From a checkpoint of a small mixture-of-experts model trained on Wikipedia.
Size: 13 layers, width 256, vocabulary 12407, 30.2M parameters.
Experts: 64 experts in each of 13 layers, 32 SwiGLU neurons an expert.
Training: 293M tokens, 8936 steps.
Below are experts of layer 6 (counted from 0) of a mixture-of-experts language model. Rows are named router (the router's row for the expert), down (a neuron's output weights, with its number) and show model dimensions 0-255. Each number is 128 + 32 x the weight over its row's rms, rounded and kept within 0 to 255.
After each expert's rows: a language model's description of what the expert responds to. This comes from a sample of Wikipedia text that the model never trained on.

# expert 26
router [104 108  51 131 113 120 157 143 130 158 172 155 117 105 129 120 119 121 149 164 119 182 104  50 113 117 171 163  89 104 100 114 114  99 149 120 101 132  75  98 117 103  94 151 109  99  79 172 134 156  71  97  97 127 159 161 100 173 186 127 164 117 120  90 101  61 118  98 178 133 121 112 125 131 115 134 158 146  76 138 116 132 125 106  99  93 100 131 159 173 137 137 152 184 109 107 160 141  99 143 159 121 147  86 128  79 129 149 106 127  99 140 107 132 134  47 113  94 141 118 148  70 109 116  70 109 165 189 147 119 121 108 150  70 109 138 154  77 156 108 169 156 172 136  77 156 111 188 133 103 130 135 123 137 173 120 140 145 129 116 207 190 113 164 116 137 145 141 157  93 127 129 132 162 150 121 119 105  95 204 135 193 152 137 133 168  95 163 202 160 110 123 172 122 108 125 157 133 107 113 123 104 161 215 112 150 129 104  93 169 132 183  50 168  91  98 149 167 101 101 111 155 139  83  91 154 123 170 169 188 185 165 116 190  70 104 128 126 113 101 107 107 110 161 112  97 155 105  87 105  72  60  85 169 139 175]
down2 [130 176 132  58  57 134 186 144 109 123 162 120 150 169  79 153 136 130  81 154  64  96 159 151 123 111 137  85 122 153  91 131 130 135 220 127 147 173 115  40 122 103  84 158 127  98 111 110 129 189 109 130  87 166 167 104 121 138 142 157 176 144  56 173 124 203 138 104  93  87 127 115 136 176 153 184 154 125  73 183 111 123 143 155 149 143  92  78  99 156 131 208 142 142 116 122 134 107 171 165 177 144 130 134 134  85 121 150 158 114  96 156 135 119 118 136 107 116 148 200 130 127 162 104 123  63 107 188 115 165  84  89 141  84  76 107  70 145  66 150 164 129 142 149 103 133 173 133 192 174 155  93 111 122 129 105 157  99 131  87 125  80  99 156 136  84 110 208 120 141 133 170 170 112  97 118 115 146 106 116 104 100 179  98 132 135 127  96  95 128 105 178 163 155 112 136  73  98 131  53 131 139 143 133  98  89 126 127 169 157 162  74 147 113 103 118 112 166 146 121 109 116 112  62 108 116 101 167 123 127 149 157 150 118 106 126 115 139  59 159  90 148 132 110 101  98 111 111 129 139 109 201 112 110 132 158]
What it handles: Table bars starting rows in sports tables, plus place and time words after "in", such as mid, north, early, late, coordinates.

# expert 10
router [178  91 133 108  89  92  20 102 162 173 132 101 162 184 141 102 113 136 116 134 129 153 180 149 176 163  93 154  89  81 142  97 100 196 135 100 166  88 123 118 135 129  93 131 132 134 123  59 114 134 106 131  88 149 123 125 165 127 111 125 151 136 149 115  82 102 152 118 122  90 169 137 120 130 183 180 100 112  79 118 141 163 135 151 125  86 106  95  79 136 125 103 127 113 145 196  94 138 125  99 114 188 134 160 129 135 149  95 138 162 108 120 116 136 145 145 123  98  53 102 124 106 100 135 210  58 126 138 116  33 145 106 174 129 191 100 110 147 138 107 125 171 156  91 119 110 144 142  58 108 144 162 115 170 132  76  96 156 120 157  72 151  70 120 146 105 118  99 129 176  78 105 185 134  70 140 168 108 103 131  76 121 101  95 141  57 146  77 100 156  87 139 197 166 155 116 121 158 169  83 148 110 136 142 175  85 128  91 138 119 100 131 134 112 109 149 137  94 115 109 154 125 130  68 100 160 116 129 154  83 151  88 119 109  94 160 166  77  97 107 140 147  92 115 130 162  84 148 143 141 159 129  76  89 194  71]
down1 [ 68 150  90 164 193 118  98 127 176 129 103  96 114  90  60 121 183 158  98 149  77 153 130  91 107 136 134 160 128 147 132 171  66 128  74  85 139 137 144 159 115 103 133 131 141 158  94 116 125 120 107 120 121 139  99 154 177 180 111 113 135 120 116 157 154 125 131 115 183 114 118  96 116 124 123 111 100 125  88 181 139 131 167 130 109 144 126 144  90  98 122 135 157 143  83 139 157  82 146 146 121 166 150  99  88 160 135  93  94 137 177  86 188 119 168 133  77 114  83 130 180  91 115 142 145 186 121 141 141  46 122 142 148 180 129 112 170 182 173 119 142 122 156  71 128 118 118  79 115 159  93  77  91 150 179 160  96 142 152 164  96  96 124 109 109 124 149 164 112 205 103 114 160 109 116 111 193 159 159 154 164 198 130  79 155 201 109 104 144 147  91 112 129 203 166  94 122 137 162  65 150 121  89 193 122 108  79 117 137 160 127 157 144 106 108 133 151 105 132 129  59 154 170 126 155 117 116 138  95 126  56 148 174 138 117  97 118  46 142 117  90 110  43 152 179 177 196 127 136 127 149 134 147  77 136 120]
What it handles: Suffix pieces closing words and capitalized words in institution or place names, e.g. Hereditary, Archaeological, Scientific, General, Opera, County.

# expert 35
router [186  96  86 148 121 148  68 110 132 127 117 110 150 118 133 106  67  94 132 134 124 120 150 109 171 163  88 103 137 174 196 122 148 123  99 173 111 185  81 131 117 129 126 186 122 144 133 177 124  98 186  76 190 147 129 114  89 150 124  63  91 134 120  84  77 100 114 156 107 106 119 124 101 185  76  75 156 142 110 189 151 164  88 132 153 155 127 173 103 183 130 113 113 152 129 148 188  93 131 113 140  82 115 186 107 195  98 162 136 115 146  94 120 135 114 104  83 104 255  90 168 154 140  95  28 174 128 170 146 121 139  95 138  81  91 129 186 139 120 110 140 123  80 101 105 177 194 149 191 154 132  98  65 134 108 119 150  77 123 148  71 108 107 126 151  79 106 145 124 169 146 134 163 103 171 105 108 168  98 136 147 130 126 117 132 111 154 198 138 107 132 125 127 125 143 157 139 162 135  99 108  55 116 148 131 114 132 133 100 144 117 128 175  97 134 187 138  95 191  91 101 102 148 129 127 153 124 146 142  95 150 175 130 119 112 185 145 113  85 107 149 186  98 138  92 123 164 127 107 142 158  97 124 120 151 138]
down0 [120  86  76 119 111  96 155 107  81 143 137  88 117  87 159 109 180 116 129 145 117  79 100  96 149  84 120 155 134  75 112 105 190 115 109 143 116 119 169  76  99 140 104  78 144 108 132  68 168 115 176 117 110 124  92 149 125 114 139 153 133 110 162 142 139 168 144  98 156 103 161 167 173 150 145 103 121 106 124  34 105 157 102 186 167 166 125  63 167 120 163  60 136  72 151 108 130  93 125  73 145 253  85 123 105  64 141 110 125  87 147 117 182 122 115 116 109 182 145 124 110 123 110  66 123 157  98 145 112 110 174  94 107 121 132 136 164 112 177 136  71  96 148  92 166 135 108 145 135 138 107 181 140 103 138 121  81 150 117 134 161 143 165 183  96 164 172 105 114 110 159 102 156 106  92 176 148 151  85 106 135  86 112 155 108 106 131 129 108 140 131 151 100 105 157 149  62  63 148 120 119 150 134 139 113 138 191 155 178 182 109 133 122 174 165 154 168 124 155 128 138 150 194 110 141 188  87 119 116 220  62 123 163 155 130 106 129 152 123 119 147 120  97 155 101 177  84 100  95 167 131 149  79 152 110 141]
What it handles: Line breaks ending list or table rows in route and race listings, table pipes, and the article the in running prose.

# expert 5
router [143 118 157 118  64 104  62 145 156 145 160 154 145  58 168  74  39  57 122 101 170 139  99 181  92 129 108 124  97 111 146 123 149  60 106 142 162 148 147 131 115 160 136 125  89 122 143 214 115  84 127  99 115 160  93 147 117 170 140 120  72 133 105 113 113  83 123 152 124 135 147 150 136 149 168  94 100 103 136 117 116 189 117 109 109 110 130 200  72 129  92  68 150 116 103 161  52 158 110 160 158 138 133 193 124 173 132 144 169 148 144 156  95 148 132 211 139  92 122 150 140 161 140 158 104 156 112 177 165 147 163 136 183 117 130 161 111 138 135 101 127 148 112 150 139 202 109 138 116 137 141  49 113 132 106 154 105 122  89 105 110 146  98 160 149  93 144 122 164 112 185  86 188 101 137 117 119 116 140  96 107 128 133 101 102 169 175 123 136 164 142  81 147 109 124 126 134 180 155 144  72 131 154 176 142  52  70  85 111 177 135 112 115 134 114 109 106 102 163 117 107 127  72 116 149 132 197 109 119 119 148 118 111 138  95 125 199 118 136 152 157 229 116 190 143 102 114  94 121 124 122 210 121 127 130 144]
down0 [105 134 109 110 151 163 113 136 167 122 121 183 111  77 151 156 126  83  93  74 164 117 150 134  97  77 165 119  71 137 152 179 117  93 142 119 192 153 104 210 131 114 146 178 116 182 225 135 173  88 119 147 174  94 120 112 147 119 135 127 112 148 102 166  85 183 133  97  91 125  90 155 169 104 123  91 134 107 177  79 104 170 160 115 122 130 161 198 137 149 113 127 130 101  94 147  83  84  64 113  92 159 112 143 159  95 152 160 126 125 154 129 154 123 209 154 126 156 144 132 138 168 108 117 127  97 115 197 143 118  99 162  30 138 148  86  98 164 170 124 129 140 163 146 164 141  78 145 108  94  84 116 147 135  65 172 138 165 187 144 162 128 131 172  86 106 142  66 156  84 119 149 120 101 151 152  47 129 145 114 114  70 128 131 110 111 140 189 136 119 139 107 111 177  86 132 141  77 146  87 109 111 140 108 134 113 118 195 122  62  95 115 109 126 126 135 147  94 111 134  34 156 163 110  84 176 196 128 133  93 165  94 114 146 128 118 169 148 139 133 158 146 128 150 127  94 110 106 131 127 100 118 139 120 114  80]
What it handles: Common first names, titles and ordinals in sports or biography text, such as John, President, fourth, and by in "won by".

# expert 15
router [126 150  86 120 139 141 156  83 109 116 171 102 131 118 149 148 167 146 110 119 156 100 122 106  85 117 114 130 114 184 132 173 127 199 127 149 121 147 135 142 129 152 108 151 158 159 113 165 133  83 119 153 144 134  98 117 120 105 184 104 145 138 168  88 126 142 133 112 116 173  80  65 168 116 161  63 142 168 116 152 127 145 127 148  99 123 129 148 117 156 141 150  76 142  60 162 124 140  83 125  94 123 105 135  92 144 170 166 160 140 126 113 129 116  93 137 162 110 151 140  86 112 173 148  72 173 165 133 162  43 117 161 109  92 135 105 127 142 136 131 190 129 111 151 174 110 163 165 164 110  97 102 158 113 183  55 122 113 107 134 148 109 135 162 149 162 181 136 147 194 144 117 143 100 114  85 183 200 114 191 128 139 176 141  97 133 118 148 196  81 123  59 100 191  71 124 147 114  87 135 161  68 158 102 131 106 123 123 197 128  45 142  76 129 121 165 111 111 127 127 115 134  86 142 140 144 150 130 235 119 139  56 174  91 177 120 176 136 151  79  69  72 126 190 122 118 152 116 131 157  99 181  84 115  98 159]
down2 [129 138  91 127 210 140 109 107 109 130 117 126 178 115 135 147 170 123 142 165  84 152  88  66 148  94 111 161 124  83 173 136 124 188 198  47  86 162 125 112 133 113 124 124 107 116  68 132 137 100  97 150  88 177 159 122 129 132 129 107 112  94  99  76 128 123 134 135  77 125  87 122  84 145 128  81 119 161 113 131 123 122  88 112 139 151 178 104 140 181 201 187 139 152 153  96 135  92 108 124  70  60 160 101 139 173 111 188  90  43  95  96 147 138 152 202  97 140 164 134  97 135  98  84  28 142 157 145  88 102  99 147  75 128  75 155 144 129 145 122 122 128 145 101 104  66 122 158 145  51 101 101 111 173 134  82 145 128 183 142  96 138  38 180  88 120 110 153 136  97 115 115  98 128 122 107 118 168 150 138 113 127 137 127 159 121 137 131 128 176 173 151 158 142 177 160 156 121 142 124 110 156 108 138  84 152 155 125 137 122  92 147 152 152 205 124 151 110  97 136 120  89 129  64 132 121 177 121 163 121 151 174 123  96  91 135  89  94 108 131 147 107 127 120 138  98 115  98 146 170  74 149 102 134  59 180]
What it handles: Forms of be after a date or subject (was razed, is released, been, became), plus line breaks and hyphens in infobox lists and date digits.

# expert 57
router [164 143 155 131  95 106 131  90 117 132 110  97 140  96 134  63 139  89 139 123 130 157 114 128 165  87  87 100  66 110 153  93 125 143 168 120 137 158  94 116  84 181 106 129 132  99 161 122 197 129 108  39 174 112 172 175 116 154 153 121 139 111 148 139 115 126 116 128  92 152 136 173 127 131 110 133 154 151 188 107 123 127  87  61 134 142  82 159  60 125 100 104 187 138 153 158  89 110 215  69 130 157 193 113  64 154 170 101 151 195 123  84  79 146 126 155 135  69  58 150 137 113 174 178 153 121 148 183 122 106 165  95 172 103 187 144 136 126  48 124 141 120 103 155 144 160  92 153 144 118 110  83 102 106 178 125  78 166 136  85 107 155 154 110 119  99 153 151 180 131 135 103 140 154 161 172 202  84  78 122 124 129  94  60 142 118 109  67 113 180 145 127 137 135  71 174 140 154 108  80 126 159 136 159 155  80 138 137 128 141 117 101 150 179 104 119 157  56 143 104 166 105 149 176  88 136 147  97  98 122 104 119  76 144 125 136 116 161 139 114 138 147  94 154 131 145  98 121 104 135 131 152 126  99  85 181]
down0 [110 142 129 114 178 167 157 119 100 136  83 110 150 146 134 130 167 153 163 126  76 143 100 155  78  81 108 192 126 128 112 158 142 133 147 158  86 137 174  82 118 182 199  61 115 169 138 125 209 141  87 150 154  74 112 107 108 146 177 117 164 142 155 134 150 122  87 147 164  91 156 133 115 207 110 177  93 182 100  82 165 159 148 156 138 147  97 184 119 106  87 120 127 166 147 120  84 121 129 120 117 135 230 118  71 124 118 157 108 113  77  93 152  92 175 109 106  67 115 114 167 156 102 163 175 138 110 154 144 129 133 109 127 138 152 184 152 168  96  85 105 110  99  95 114  72 156 107 107 134  89 114 109 103 132 155  88 141 149 173 161 104 129 111 175 122 187 125  77 126 144 125 188 151 138  99 174 104  97 149 129 142  94 149 124  61 149 113 137 144 137 102 181 113 124 126 174 148 229 138  72 153 129 110 161 128 116 149 111 168 121 128 116 103 107 148 137  92 118  76 129 176 136 152 138 135  82 131 140 117  79 126 156 151 147  72 150  92 156  86 139 149 107 127 167 101 219  93 194 136  78 139 111  92 102 120]
What it handles: Capitalized place and institution words after the or New, such as States, York, University, County, plus city names, and kin words like daughter.